{"d_model": 256, "activation": "swiglu", "router_score": "sigmoid", "routed_scale": 1.41, "balance_loss": 0.000436, "init_std_router": 0.0213, "lr_router": 0.000488, "tie_embeddings": true, "batch_tokens": 65536, "train_tokens": 289700000, "dataset": "wikipedia_en"}
Below are experts of layer 5 (counted from 0) of a mixture-of-experts language model. Rows are named router (the router's row for the expert), gate (a neuron's input weights, with its number), up (a neuron's input weights, with its number) and show model dimensions 0-255. Each number is 128 + 24 x the weight over its row's rms, rounded and kept within 0 to 255. Numbers have three digits each.
After each expert's rows: a language model's description of what the expert responds to. This comes from a sample of Wikipedia text that the model never trained on.

# expert 3
router:125161134123114149107133110160148129122154138115122125135097170130159121135134161174179137126116135156111077106151156138157118115137185151130124136148132166124120137122102138164148148097094108162124166132138132137109138128129118110168094108150133115154098125121088129125132155172119112136125090132135145142126151146197125117183111142163067133101111136102130148126125104129162093180130126084128096114108056102203112146136139090125119089110144107108096096104125146082159136136124094113116093098150109112173137116133164125147142093126143119130150136140126162136143136137116140133118107125133197109138155130100152122126120086116094114150119165163116090114126160112126145105118121149148133111141119169126165157111132155133171115139109079118144158127127090157127070129143143
gate1:129121129124172130156145118161098097118186156130157127138110085127151092148123134095098118114116135168132136109099115130149130123139130145133115161166148122119168155118131134131119191165145112140114136146092149098122104112122141156142150096130126154125169109104132099130151150103134134155115113144149166137119154123116124106078155189136127130116162134125150124143089106091114090139118127116096122114145128129081174155109131083181147109117127111116119100140174142170129119089152114167117151115091081136134120160148112084110157150102149085116106114103128144114139116129118111173167126133135143076075106087122114167110058090178140106165096101124142118082121102151135129158143135134112104100129112100114081142104130130130122098086129140149113147137158113120144138165129144
up1:157138139104115128077141090082154126117138141105125131075101127064168093148123136132079171111108109126127109114136091099097127123127118129139119144092105144149166178185094164167157131139143131156126151170166137120132172126135153144139111181146151118127105174155104119120173130137105129131152111169138138103125130112120127131077130158122130106127122152124128121107157127146103130177108178154112142119111114118114205158122128132106124131112127118124115089125151116133132137136116109157118172171122111053128124097169135083114141152077103143118097126132110111103131139141108127124138121134120149133105131097116095159111121129141150137153098130139110128130101148100160085138150120138204106108139161145113149125088104126097095118113094154118119128114122102100118095147149133
What it handles: The articles the/The and possessives his, its, their, her before a noun, plus opening parentheses and word-joining hyphens.

# expert 23
router:095136110090106110124114166156103173149139123149126108135077131123137115165083169172136148138107102134132119117108178121133078143134127119103155174152132152136101154078115118151106187140116108139137122080157137105106161119143128125103096156133148129096103135140087158084115133192135144156138108128104111131099138117171135124155125078123086090138087135150126184130140120153078109153134143127172141120138095135168152129116101140135071155122084106122139096127115127102153118142141128128126125110177097152108095138143153117121138077143124126107164089127146124143153130144147158137142122139107135138151130148091123133129133128120133133140165133171091131089108150119116095114069150114125148102153130152096159115104147171139136142072113093106167152127131114115121113142144124
gate1:074151117139076146134101115152110120157099078159102137093117125133126134164106132159118136110155110167132125115088120082141151138115126129138134164164119108115141142124138176110120145209133145136153125111158155086139113127118119129159149127148156139098073210154114158124097094139126119157166122107160136100160083127147098100133124103148135127117119132126110134102143115182109125141128135117122063098122146133113117124128112153130098085105084120123135105136119103085123133113162111118131138106116169150104130135100130129118140085116146122133132114160166152143129108093155147132160121182103130128145121131121092107097156134140136139177174131170086142127108144097133114140102130115097106120172150108140134146100162166120123137096109105131109114151148114145098073114089116
up1:139145140168117175152100158153122107126152151121092158126106093117127145128129076162160107103159112085144085180120154129135118137150143131082103083064124100151144093119097130097107152127154086136102104135115099144140121108132091179136122084134109132127197144148181094132111156083092127124135164138155131129159137139116148121117129187107145140128098150183111152153123145121125130124116133127120136131135147135133147141110198076153144120144124129128141129143125142119140131114125112157131140189146096142130137111165125138119134137131135152096118121096095178158095141150134132089123143082176112150118172126114116117164127111139090128115102134164134134159137128120113147131132139133120111139109134095132098157194104144119142121123117132148151103077140096141146095152103127
What it handles: Single capital letters and short opening fragments of words, especially taxonomic and chemical names, like E in Eukaryota, ac-etate, h-ap-lotype.

# expert 19
router:119145145137121088120108112160111149112115148136157159155108141110160147123144142120159133106114102125147128103155177120117037147135127126123135151149118144133152130145125121144159149113118084152120126107158115119119130143118143136157103117093116120133122109157105153115146135189099144161102101128105126108137125134138151135172133129122133090152093119128133148122135085114119097187145123127149125125154078161149117137121089101194103121125137108103128105149108137138135119102119078147146117092171102143166124126151125148163109151127142106128109077121160106132123111133106148141176099100163119119155174125125113150115093083131091122145153089166099126137164130132126169144122120082121176149153170141087146124087137156171163173159081113108138161172114114114143107126172137
gate9:159145162159111158092117104112151146133119083091114139140121132111134095128184120085103133079121170132142098135118132109115082143148146126131103114108097135123125178141123129152118114105101113150107140131094145121167098154124122140093129121081153127140152154167110131093162114087122179105134134166159144094139119150133139113085148122171115128143084148147153131156120120091162147137120127137099131115121112118106116105098120144125114143124133151131144150098101137185115120140108126104189118105182156113140089116128128150147080175122162151109111131098067149121095142125129137122140126123132156098139137099164118135112109110175103134176115137102129134128144175113081126127113110144150096142131105107086111143140128101111133173145116093115132150154084124095099061154160120
up9:140122133132127091096118161122109072108157162154126144134129101099099106162107137156133124145172108124131174112132096093075120137100093111115107118164122122103145097078188121095137146167163176096132136146121094138115142075107141082159128146119086144124141128152142148157128146147111101144127108115115102125132117140128162131158164154139139130082163128158095126125139176162118098116116120112136114124169132127105138128097147123111172122137171156164110084133126138098168138120117130181132103111136143088122152177129153057142173089154121097126094105124125126115135126154100161142127176093127109160117148156142122135137153123145129140113132118144145113134175159120140166122156118093131142156110141103167115123113148143118124099128117152151137107094143102151172110144147152
What it handles: Digit pieces inside numbers such as years, page ranges, populations, vote counts, coordinates and table scores, e.g. 201-1, 14,98-4.

# expert 16
router:159128147147118104145159148146098121129160138129137160142108109146145110137098129150115116095130121123112086150119132130069104155146191131098151157150131118167149164136113144163156163120114108133076159115123147138100105149118120115149135114144148124157090151105119156108131107161114163143131131122105103099127116138162151120124117130170106112112071151113119152099132112133117102164081123122146108110080110129149148161140125098158107084133117079123147116110137091154122122153122156154148120075131076137153139117114139110179131124163179153107142086136126129156120150148121157140151134128173149140124153111074117114071124079081128126141122144166118121113151180124149137111167185063156158106111140093140162162146141118121138147108122127108147137168122108147126106139127149
gate0:151157157158105113083112130134104122108163159113188167130121127116080114082120148167114171125141145177118098160126115130126168157109140142144141124107127146143124132112119141131141153086110158124067140110137144135161101146100112144133078132117108110144120089111129148113142130142093126124145135128110122088137097099157153132105091114118122161094158146121156129139139125131133126137068083121129109159093146119141172149133094138134119114101104117130178162132094142146142127145131098145091130156127128143165167158102153130145088155136103088087119105092071131123144119126131124129104164177134109124148120130162179156135099089115106121086140134169106079123132134131105138127161141088070131117096122127099125098084112122136112094189093129126148133154106139120141128140121145
up0:115122104143105108071110091152100110115144128077108102153149119097114136122123093113126153136175152134163101118099128154129161126093177139153156125110127166159087103106133096103132119141114125138141103122129138161125135159123113112102125106129069121143149159110132090127114166129113127102110116112143201092104140138107158136098112129108114123098113134123187077118149101156125114126175100138142143156132111103139143136109143181127124099146110120145128149134067133108143081148124158133063138154139102156146118061139180124168114098133129095102128145094098139120096155154098143108146137146116108132126142138126174124084124110110124130118164112113112136150136146109149144129143147116103085126108161150179169126114142145098137130120124098150147150113147133099087080130120115
What it handles: Opening pieces of split lowercase words, usually after "the", "a" or "to", like tim-ing, fe-asibility, comm-, attemp-ting, exam-ined.

# expert 24
router:125133129121092131116156158145159083146158165158138138147093134125141132143139157159141106077138117167150116144102142124130137156150122091071166098115158130135149168166102121119124151124102131115108113146143137123111153142114143139133105127142158099137100136145123155092110138187137154154132137148101136102090122159184217102132114117164128099116079097133140177101113113114091147123165120097135148126113141139135121181151099107139122119123100098120085088159133126137144083114122144089109128084119108145141100122117144128098083124150165132131135090124138113146127134158107130109137121127158165134131134097136142145115099098098124086129122143119117100107151134116121122144110202099169160153167137093119168097124113098151150157113109144089153160135127084129122092111118113
gate0:123130148161114135098133122105147093157110096123131107139117089144163134120126071111114094103134142124155160136166116156092124150122109081110100073089124130145115177134149090112110126125123120120156152143129177141121145134106162168119125132132104108161125160115132160124172168142114144140114112126141103128091165124132122136139100140084092151138099130102086142145148143129110110125126150149150141136113115134144161140134098089159139104123134122153091158145184113082155109068117155106102148133179126136146103100086162122094126143115152104132133094062116139149109142078155101147137139100140108121100129102123114146130147134121140114163082132148148142082124192113157100100132133130115142134125170159129141090140107143129150160101145086114105178112145165105148090129143111
up0:130134156095137117119131157143104173115167167109098154142100138122129102176149150134132118174097138106129116117112090142106146161116128149139151125117095149125118119095133116121178074124121153114152131111136110118158142096140096140110093168135156164123078154106094111127167124098138145115151113081149147110110107102150096089136112099153141148152104142087140099118160112157163142111123104131111108119115127112154098083123137133151163176136149115121109111128135119146109129160133108155169119118136140080130161149129106162136116133111158122167118112150095148136107153125124067149153117071098138090132079121124125166172081140125143125148143195127102148112118127130154106104136164174133109111162143185101160139132150152150153123162164131105146108144161100132094099133138137
What it handles: Syllables inside or opening foreign and personal names, such as el in Shelley, re in Sreekumaran, and Re, Pro, Mar, Ben.

# expert 27
router:130144103108095092127110116137102112115132137150125096168137142087160111138150166126152132085092108139109127080127135135158123181144099133117153133115105130168157114077158125166131142091119132165137151096122106102161153141077133166128073124148135128138110133154121141122170125141102121114102108124104151144149096128126138145150110106132151128094102129130154144095158080101102152156127153138144120138093090126157128164144114109118111150129132129122139125133131134094168123099140115125138070104168110118164136128144163118157096108100161128116132103153110124162117152095134199162136100117115145119145171121117128131096124111112100096107180125166120136132158120125105129138111148093188160139176129161090160128117079130128153167137089143167146140118110118140108065103154147
gate1:117102123145099134080109105102116163170129134089145106142122110134124133142099122135141144111126149120103149116109175124160150158148082076119171160146158129179119132113140136169147189122134098148116112130129104105117066084129147116113156130111115107161189155143099132121103122099168106129134121105147143149140149158112142143150084116103110141109092158095100161092114110146134102118177173128136179113146150116163084120099132123123145105146129151117093147164134116123124129152097115166104153121164129130154144128130158149136125110136151119152136116107129133123172076128127129158117095106139123131151093118151116136132121083165111132171185126150138122133152103143096178122121121103101111136126144165097091119116118143165160126142130133142113133139152171119183094157165105
up1:096149101182139183147130170137132139136118126102131146133160084108091124131107140096121145098133131133108144102115167123180120069088104105097135167169108123130128135105142142157128152167135099116082116092147126130160154187123155153100143130153146133113194144202088115153122143126111117158126114139096136127126156109119103117140098132145168138126112156098080146102146148098117142161163113102127117149126142133121134136111132195131166143116138155097104117128156132114132148175079149143106152147157127132094111148117114129147115120134153172132123144116171132160117117126140149136132130111104131132118114157138128115131087130076122115182132142147132099147159166102121111144124154086085118138120096165160173122111095105116130158129087152124151125103161125137138119160145140
What it handles: Letters inside all-caps acronyms and country codes (US, CAN, MODE, PAVN), place names like California or England, and commas after places.

# expert 26
router:133115129151094156093122118120113132133178139120103165152122146132188104163127126156142158110111114090093115097107118104114128159190114099113165108168079146129137151114124137144137125103104122141134126118181131082102163149113128145122117132161098102096121132115106171113132156177125132153130120114128129109118146155157128125142097109166133155166101148132143126102129145140121108131144122104139166117153102110130132164134123119115129091147141088112125073132134177172166123112140117101170101118133077144141153171118151152127136105160133140112097098144151128142154140103127172106152124136115143085137168120122145139143136147107121085138134129197121127129142134140138120102092163120132131118121181133050139133142144148132145156153127127143143176142069116158079079094130144
gate0:136101152103148164116152127136132151136139132137131171131116087113096157096133142147153146151100100095157146170099126167167163137157141135084126102089140132140131143124120136135099136128106139151110144133160107149134099131129111088186115110144095139116131136141131094131128141144146089140155142146121129186126137144127112113138102111114100125132112099133138138121084149105146133157147114111114124118144101118116138137111122146148159119151054099103101131113093168096099101133166172167173101131123140103070103136064131120083140139154120163105105141142129099135142130168097106093088097137121155068117124167138147151114138128129158151119097147151142120138120147156172097122136148121147163110155156183095101133116121117134120179121085104140189103117098138148109107102164133
up0:162074119122093148137195133131144132152084133133156163120125112125141117112116150103116111126132097110138166150147129142167131095083141107125146119120119132152121112120104144112151141133098124126109155129156122159133125085102083125145119110158122112136113122133090097155161155157125109134153119138144111155129175179141118083120095099127120154091105103121160109130115122108161096131141160114089153144165095121118126161119124121118114081133050115099100128152111187143053153146124142116125101090133137111120110186083110145107107121180115128119098155133109144111138183140117115132147093131101131111135109162133121137135155134129147133133107092155123122175129149147128130115107177111129156129150166169093134141144141125131114132146090128169162149164124120136071104097126094
What it handles: Opening letters of names, often Asian or foreign, like K, W, F, H, Ch, Sh: K|obayashi, W|enbin, J|ianzhang.

# expert 39
router:169147095151102154123134094139157170120141131169144146157110085109123083144115141126175127055130131137148088093124121148126111140152118142106146164175144128171176135105110083142123158108089110160090138083148152070138166149143109112140111131126121144131124126148150162110115108158097170132107133154142072142145150148161110114158115146120127100118109138138154124108151104133094128140106160135167093097142108144140125130104131088174135120111135097095121137154169139123156137083155165134115108107124115117104132091120128113114128118129141116119139092169093116152177131107133138170123142104110124090121187123131147128145114105091113111147145117151130089128140195125125127152108146103170161147106126100134164097078135134135157145157108132105122125132153104142129099095138128
gate1:126111123130108165168151098160091109126130120120137112149195125067109117140153151141124135060084140078112103115117097166138146117113139123120125109097104112126114187155131119124145114144127117160117116105117150095120106143161103126138094128158122148093104119128127145121117170150134100092115114155116107180169110125115101127160133126134136144113184100121149113145146091137122117115131097134121135149164074103143137129093140068112131147098092120109140129118139096157137121121131116122156095149117114130093133119133098134120164135118126132144158165147065156139158107125124143116095137126105107148126097166094117096136140151171157158148136136127137071116117144142150107086130117127152135173140114089117122167103098142093148129092090122098122149163123095101067109135169143
up1:148101115116135144123123151155095162105127087113146165092143126133122117157108113130135124130157088113130112134148131106110128105151134117142128155154125130119168110155141097116108121125117154108151100157133152135136161176116118163132107138141205118120113116127102153179081147113138153125113140085091127095101156201104155080105111139140110095157109166135136185092099174168081156133133130109095124164149116116120096107121119187142130101136117149118129154154136148075080083137118120142103155112099133151139158160120161183152114159114148141126101133136156121165108134109140124110159106087100129138153129135131167076164120172145169105092109112117104178131131112171137106154119133119133108114159126125119156137173125126121113144137150118140119134125140115114144139113153118
What it handles: Inner syllable fragments of longer Latin-derived words and foreign names, such as ati in volatility, enti in seventies, plus coordinate marks like ′ and °.

# expert 5
router:155130109114100122120109150124109117177184143165139105163090109111140083183134168122130134115130109155109103088127142152130130143113109124113155128160145145108150108132148121127137171108085117168074131131143108121122184149148164120130134072135148112138131165145111167097130144148125185131135127151116088117110158176150139110163125131129126159146083170131119146084176132140098141130131130134134091115139098142197145161167127137095143107144116101151105153133120148122134064068139108162125142099146073142155127135113132146159128123103148103147151121133154136155150170124099140157141167103154116130154177115129123138090122139122096114142116134143118121094104157131107130143090156113149122145131140142094171131099124121132143164166105134117116159108092116145132113148138159
gate0:146134158125127137110135130107091107115126137153132151159117111130153145199114148118127083136151120118098133100142135129127148083099096140101152110175151159122105146146140118102128117106103126136058091184137116081138133167145066096114132108128091153113129134139113130124122155131141146131148175083104118126098158118143123087137139128114120119103103148162166098115117112143093132129112121152109108130168123131102165170098118086112159136134077164120163135087146134116141107067140141148171110058164101157124134113121123134099143113115127137131117134077128135126165162156154129110094144126112125134122143137161129108114099131108123102112131115162144099146121135137097142090128142121115108087115066131134120075135114103147155120136159161110135134136057141178130122131139140
up0:114095115111142149131121154135127099138143148188115138156099152120122151135162133082120074111134102058139155116106173127090094083135094155121102114111132156122098140140127145084160151128112083141122114153174133114138155146137106116158114093095133148121129158108114110135142128123159125126131113102070119145147136121097127093162125127104124112174102134173105108112104085119162117142130117114108117103159121134115149124129118123086128155183106116147151129127136165123175106112116125135167142098203096139117121129127077148121104120128111156104112129126143135153113130134113127141062150166107137138136097125185119118108124119110117123095125142142109121109102130111102139087128146134150089139084089112103148096093079140151137108143157141121137125121102163164125136168143067
What it handles: Articles and determiners opening a noun phrase, mostly after is or as, such as a, an, another, each, small, main.

# expert 31
router:133121111141071126151147090134080126155165101162127136160050139130146139187102176135150113115080118117134116130101084134131138147142137130092159137158107130119158131132096126152122125142077127174085160171128101083115118145140166114153104119135151114135135140160136167112127110138078127142100106113115099122164138185170170105169077104127113132130110113123119147084144095138122119134126154092160144102144124112150147157167102074169117102101076140127123100092154131102120086121168135135116118109142105146134110138132141119135110107142149120144133099133126116122144112100099131158136162162131115117151130141111131143113133070121114109120169169166122162133137153143137154115121132110134140143151138144083132167082121133138153155122091100112133168116138110153119113129122146
gate0:107110138161129105147165108098101137133179128138129125092132131144184146145117148090123151134140153147120112158080171112158151109132130102109165141112136140101183109073104123122117120115158110136123121116135110129114147065108106124143134142121129134129089141109143186114123126091073132129112130112166128115137163125181114108117118108119148150123113091125168109124154146117109165137130134120128113143171133116181134170131131080141136142088102100162072104108130162157148135119140147102077138155135147127131145123113129111092154092134154123182160112109162077100106137105100149153134141134100101092155114139097111126137084133085093128128173111156111157163138126143131164057110158167115135115118136132174097131132117140146166135136145109098106130116139105123113122108127122
up0:146129082116108136135096130151124125108095133112144106116137157159093100146143127163138113141152085124147144136173087164152134130093151148139112118149147062137074152170147115189093184124137133133099135125134138143154132142150132160113132146158151124167136148155108090155153130111162138095176131159150157111131116118145121142152112162095122114130104130128131157082091199168133105093115124159115128102120150152097105099113140181115133140114136133144138126148151110155149110137083121144124116113139130073094125114096179135130134164149119138129114110136137180179144143131118159131158131157118141114083139088131122122140116139147156097096106103121153103126162131127132099121143084124141136162138109140123132122097190146076109131117123142082126136111158143133121111081097118
What it handles: Capitalized words in sports tables and award or competition names, such as Cup, World, Championship, USA, North, Best, and ordinal suffixes.

# expert 7
router:164177110119120131134128138168157101127116141141125154169093094139139147155127162121163121111126145131107118139106127126099107130121141121143125115107101130123131120130120120140152149124076122129120146122165148099127140133119182114138085094119141116141100087159091156135149124190081178136075132122100094116139141132142160133164145141147150145104098148158130126129126117143088099142128134101133105112109084184176152115147143090164085109105121139104122096147179154071163127099137126136102095134123128150147148119099137120148154121161132128122100101174136096140171136106129108107107096139100135104149140085128138151123123114119109094164128105147120105088144156107102136141138118098162143127143156152094133128100105127164174160158081170120193133107127090114102078112134114
gate0:134147101140106116187085103089131152112103113148137126169106123128116089154133127120104117156110143149138124136153125140137141097139108157127110114125138101163183117147132134136156140112079109108109152108104117118098151165114135158128112089117162146135098092121103143156148168151094120055075102132130112079131139138138095111106162127149134180134123132157157103159165104114099139068066117119132167161153107134110127115096149147130085137082137135127130174137117112110144145099118144152132095117114146167080171144094100140175120132142148109145130150153162192171120098121151128105111151180105181144134126103124129145135123159140144132139119120146125146119093108110133088127130140096111156110157145135135123139116118118134138130137116146111115115160079104140091126149153133
up0:085156114135093114161119108124144104150106160148161120091094172139126110118131142108119087167109160147095166156127125123119124169132133160120088101120131122162178117100116089100157125141101137109132147123131146143122149104111108137155124078149155128124113102115129106099134124124164111145140089164087089104141089132082093151126099135156126181107122128139109042145177132163095132090114161083082135146127089123117126107135132140096112171102101144122145126054150118130134158114146121141149109097114118136120135124104122169118139090101138126141152150153144157139149095146155089115157120177114155113141128116117128088132131154097161138116128146108096141083129158128107134132143108109111108102134084112120171119117136121176124153146157145091125110124118118139083125124141125
What it handles: Inner pieces of foreign or unusual personal names and surnames, especially accented vowels, such as é in Carmélites, Barr-ag-án, Mc, Bar.

# expert 18
router:132140089098067129093115133158139115173149109156135096137106142102144114144124128136173119100130143108111120114123097103118101139144140103119160089136128109108145178143109145140132178092134100162123179131118092096097138127113123141134107080131144119090098148132146130089146129131115151172117085150100096068121160130174152130150092147134104118128093145115142145125126130106136119164123129120124100122119084140145119183194130091127124139115109110114170168139139105119144136130161105118135126122106108152132137137140128163137130132122120130101145102118128112180153159126096159133175130121082117098148131134103120112098145073119092094148121113135135146116116155141084165107135159103154101129141192134095115169084117188141179137121130120145159155138103107131125099124124160
gate2:113100112151066133108113134126141127185148118141108118156145156091114104178180096174109132161119162097168171155141145124156159137135094137102124146113151166136134100126131128136106137110113111105113179096127132156115143140143115109123129147102158141148070104095095108100127127121154120156116097110160138102128125122137102108103094149101166134131117150113142151116090123148138117138110136104077170147095111149118127114151089107113123145138144083125175150136109122128109151111125125132149158124101146097177113130115167147157134177160130122116111114107115048100170126135108111127145157113155098109102134118112120133098162128130144104113073111148107164134133153133093136178122134080138144145139154138136081119113121128152093108110151107091112113133123123106103112069157138
up2:096100099127162158127123161131132150133131152120198131125116118185104123134091119130096151167129185123126146107111147109131113109050140142141134148108135104136130106113111184096142122097138125140141104128159161136108096136116129134165101145140180145114127127133103152097112164140141124109129158140134127141133100112155126116140183124125108142119147110124109145118124134098147188155129124116153152105152164143130132140137122134156130106135122130146119101091141126126168091107104133137105125140135113197100154130144160079102081116097139109113136104104131133099143097093099131149121158138094113128116106102141084107143125173130071156140122170159092097114134107020134134142133122145139099122087133113089154137170127133076121127140140137139127129159138107114128156121129104
What it handles: Word-final suffixes such as -ing, -es, -ers, -ts, -tions completing words, e.g. be|ing, re|issues, winn|ers, man|ages.

# expert 22
router:127134126135085113114139127115140100102129134138116115159091102155135119128110156101124136125089109174105093141123148138128117189146114141119118115161123136130130118126159128118135180063110071162127169102140111133122138089126140147134097102140144123149133167088112119112091127145141101128105119117139118117135166149123129105137120140161089097165113126140148129110119098107123112168172146094149152113141131119171136172136150118144084125074111115111079110093136128119145103140124076113157094110156087128127104128122109163144100099154168124105106083123135145129161154122106188127146138151134163098189137139091130126056108114140103108148128139175132110093098150133119112150141161081167136152155143170101117155120131139163159132129141127142157190147118128122130111115149136
gate0:129126140114116162105147140067165102125139136138129116120139082139155164141165136105142090135096114089156130111112178128174183088123130123126145112180123111114165123137139131125092131141138129152109117116128122139112115146113106110115112126120079165132146091130185173138125094154149134109179056129158116107119168118164108125130139162114120132138182121107134127115132099098112116127134175155119140130129129118131138151137165114153115102121131151106128134108128114077204120130102119157167106138123122146177133146161141163148168115166111137185115166119171091124164134132102113127161154136165149150132133142139085114118117136140112115104125128125078153071130133141122149129074141154131115122133138118080140111141135102151118143132122102130145145156141150066133115132142107
up0:124106134110127091096106123149149080126134127128085177113092130179135141110136140146131151139153119153125098153116112129131157109090081108153110102152138184146097146114087108111185125138127137106084106117137119152119154134138125168171122142123136137117093097133060122126115125140096127150133131098125103160142156136123131148122142122091129146098119129120173098128152149160098129136099089120117118180158110168164142129151150118113136127115121119126109127134136100117125147164132160149125154150087122082128118125140136146124152165062113102134104125114155125116126151141147159149098121089141091127128095146114140151106139098144075098158161073133122127152104126152119164097122118131075160108105137098149108145129128062122132114101130129066099121090080100134155100100112119
What it handles: Single capitals or consonant clusters starting a word, often names in tables or lists: Br|ent, L|evel, R|.N.A., Pl, Tr.

# expert 34
router:150153115134074102099115143181123150100147119153142152151094093129165112151120148125139125100096136115137161149092143131149105147123100122109160146152088117134111115129122160175153140148099136130085143115156128143163168113131160116160135068128142135137136131157140179121134123148131164137106128114130107110128124133145147093187107132126093122130148124116125166151121100120105124162100134148159120124124097112157118183134157115118105110117148111117081121125195162116155132150146138125158112101133117107118140100134149158154146156136128115145135085116113119118145108156115178149098151147120157154159178097108094134074126077129078122150132131174069130119136128126086131126111120099149165162155164116120133192089130137130115110152074139105145140147120139143101100159111153
gate1:105163119122099141121141116126107154158159148156147160147120167120101120149138135134132157131133154113135141123122170129092147129140121134091104193094093146146105148157130126152139132163138103119131119122132094157144084131110143141124175138168096149109165095099134171162107161098147101097135098113126117111151089161147115139173122132131108134117140109125127131176098141155119169142134146120129147123129120107095135153115131124078097108153126167143102128142208141151199143079093108160102114134134095103100138111147150141150143133151164142152098126133114109143101129145101105123085111122114138128144163110102109122126130139120121165155138125115129129069098097085098155115121173075128181071132154123123121150169104098132118143102093129138104127134158134134108161161102148
up1:161111111145154110186117181156135096130086116089136120110137098137099121149131136161099101131140113151138109103156138149165165119127121150166106130073135125117133131128142108153104142095110093116135141088123164081174162115107157143105134118127162102136088110115077147115102118165147132124124117151148146120123130117128111137133122117136193132136130116126109126079143160130144112132119129096154127102120161153139108128169115148168173128144121124126204118127132102071109118146121128127141098118141194148199141096113144128154120145128094114156163133098088118109116123082149133162116134152122105133107104120135166114121122130112091118094137087135084122142161158142144091136118080147148142179111132097136122156153141140107139133110119151085156106130117082114154139157154139
What it handles: Middle or final syllables inside longer words and names, such as -ent, -tion, -az, -ook: Tr|ent, h|ook|eri, Pl|az|a.

# expert 12
router:120147113147121100123125139125175094145149145110189105125124133140143097144146180135137164080142113121129139120130153144113084107143153098096163085131105177132158131143123123165151171116117126127112151078110152096111150126131151108164078086120151118133132113182152171116170147167138138109120089143136093141106122133155120115161108140123093138130111138140113158117151129138101135150117108139143144120153116175133084173149144130121116139146152098107123144135145137080119114120166102152122082094136110109145133120150184147133139098103167115158120096172120129143189115126124148145161127134108135140142137136113144168107122090146100089151192097146117140139116124115135132110137100107132121134143171153065097146102128156142142163101088124146130139175100125174130113138145149
gate1:135105120119139137134112128090133141105119139124176082137144099154094112102127134118158138135098110118119095079111123093105128135158126144154120085164094110143193072122110130178169132099142118100090151073114135148127106134135138141174103122112091174106116171169151133098141109131142132170157134133130138120129088126122135104088117102104111101168109124156120122134138125108113137159127104151118095107128153141119132123136104122116130117087113142117132130136149108122132127107179096143106168155126148116110117090153126103124119140167129056161177115135112169128121134160084155121132140115106187103156104138157150126133176099158139127127119111163096116100142151152139121114136093115146106095137167120135159153115118092132105173134115142148181114120182138127174094141111128
up1:156075143138141143156122140070160170118130104137159090162123090140101167107106119127132143148125121114126112092165135085091132153175130156147120136132088129127156067143117111157188115125127136116109124134119136185127120133120150138145092124082118153109149165138123160095086135130125143128153122138152145140153088087131119122101126073119102116103110134070124127130104168152111144122091096159114105141151127116132113132148116167109099108101142102112143147138125094140120132129162158111097184162132133124141109100163105150111158166176125107124132119148106150125143157162095143105116118164154173132142130134139156135131175137153108207112130126158089117103093157164112143109130133136154126134147126135148138133114095122142123145181137114159099122126144178126156113149124142
What it handles: Word-closing pieces with no space, such as y, ity, ter, years, just before an apostrophe, comma or period, e.g. "Kelly's", "facility.", "Census.".

# expert 32
router:148156121125116101125125127143154120148134174121138137161089129137127123127128147162149124138145113109112134122109128104154068142120119103071164155117092145121154143113126153123142183142119092110105156118125139101130154115099108140120110133130152109120097128147117139092129126135121150128132135125117157124147134124157163097145119143112094128100104128116150098121129097086082125127088141074156138115152127169209122146149161121142080126123133063091101098133173123112158109147183142144119115111174087153122111132127108111148099134125114123156138101111103097143151163122155145134155137162118163083145154116136139118102115125066095083135116139152121168093141158112093149110102152113149128143151165114107125156125162161100159160141111068149140163163120069133111104127148132
gate0:132165092104127143149111136101144130151140152083131143123129120112083138102137147156130109142136111129138158142093128100145135112134111122110131089161162131103107130148118153168155120092175067127125098102128120113116139146103114165106196128144147154135149129094164108126131142128137110127114078113111080121117114121142110164114122154126141150154127119104093105116097103158183119142118147118105127095147156126111156131132149162124124131113110149132119137115109153123161116122115185100092092116165146126067129171126079147119089149079134158130156146174159132177116122126091143136151140160140094128094120150148143159043157162117124135103097081135155119142146128124126138139143168126131119130153126119145111100134188087069133154128100117126118100143129130162148097129145123
up0:138152127159111116165116167072129151119178133107148073159112155125124115082058149111152118168137107126152146134075101113168159111153134122118131121118140117115157119094143139142139121117133106125080132154145172138100141154125126158077164128137131131106124107081109148136118146127137121134130099139092120104186111117173138183127133141128064161185138102114157093122145124150139119136104135119114111113127148136087137137124082165150099115127131106123102115147151157097152123142148172143071135094158112135086149154120119103136127131102121098113119126117149146166107140125096123129144117137106140123115135148154150152096114116131109131108110120139112117164138142118146153135099112085140131125160123099108133114150151116078173153103090115174110100176130079161144105134100105
What it handles: Spaced prepositions of, in, for, on, from, during, between, often sentence-initial "In", usually followed by "the", "a" or "his".

# expert 6
router:129141113143098160136140158124120149189104119138164162183085118099156097128140132130158118112103126138120107097109137135115120176138119109108142114146099164110145156142081131123165156124121150110126132159176099079103162144127163110139088094128125082132103105123105190115098142138122155149096103151125101135131122136138144118146132126163080117124100109107139118112119112149118110121137130113123157126170074106146094126149131096127154125128154135112102122121184130119155097125143115121118138108163147123138146135106151119162121117134135155130109091154099063173154132127115165116171081104130142128153173106118141132098098140145070097120124149166114111102135175139085109142124158091139140151123136133092146137088115114149153147133121130152159144113070076162100102150123147
gate1:146115148129113103128140116143125150108105141115098129153156131088087154144112162149094123143162083104159092120085091151173143070163076111112172106110126166121137142112126136099154153129074090132107127148143142132106103154138135133117125129159139117143137089101137160141136138136128104118165148164157148153140158102123073138128135108121144098136124128090076115117151131125086141132158110155123146091145134150138128107117159134118138154155134146105111127119110165112141116170149138129113148145129131119160110091119148121145148137178153172131098106107091125121115114163120127190140114117122155113156142119141111145161085153128105098088164165128144155112100133111116106085147124169092196143119127146125132098150114095132120138114106103104142214116125163169135103134129140
up1:110077135130165126112110152112128108137138169109138112159139114146190085135159098110143150147122152142100185146150159126104112112090152117129115143129131121126133108152134142113107153156158147140116122113119127119096161083100073163145105102096120125090128154146118092111085145161107148144089122129134106125125112094156143136120101183135120151127113122156113143153105105161144150111124139127182091115156133158113114145143115126125109098110159118120128122148115113130134107080062150115165114134105132124081135149170132128077080118106114114088130163110130108150151161156119134067104151130135141149093104130129153061101139156147134167176142131096105105116121144148124120163148133150158093093109142112144121153090143177118127148138129102131131070123133139106157114106153116
What it handles: Final pieces of personal and place names and common first names, such as Kel|vin, Nig|el, Osh|ima, John, David.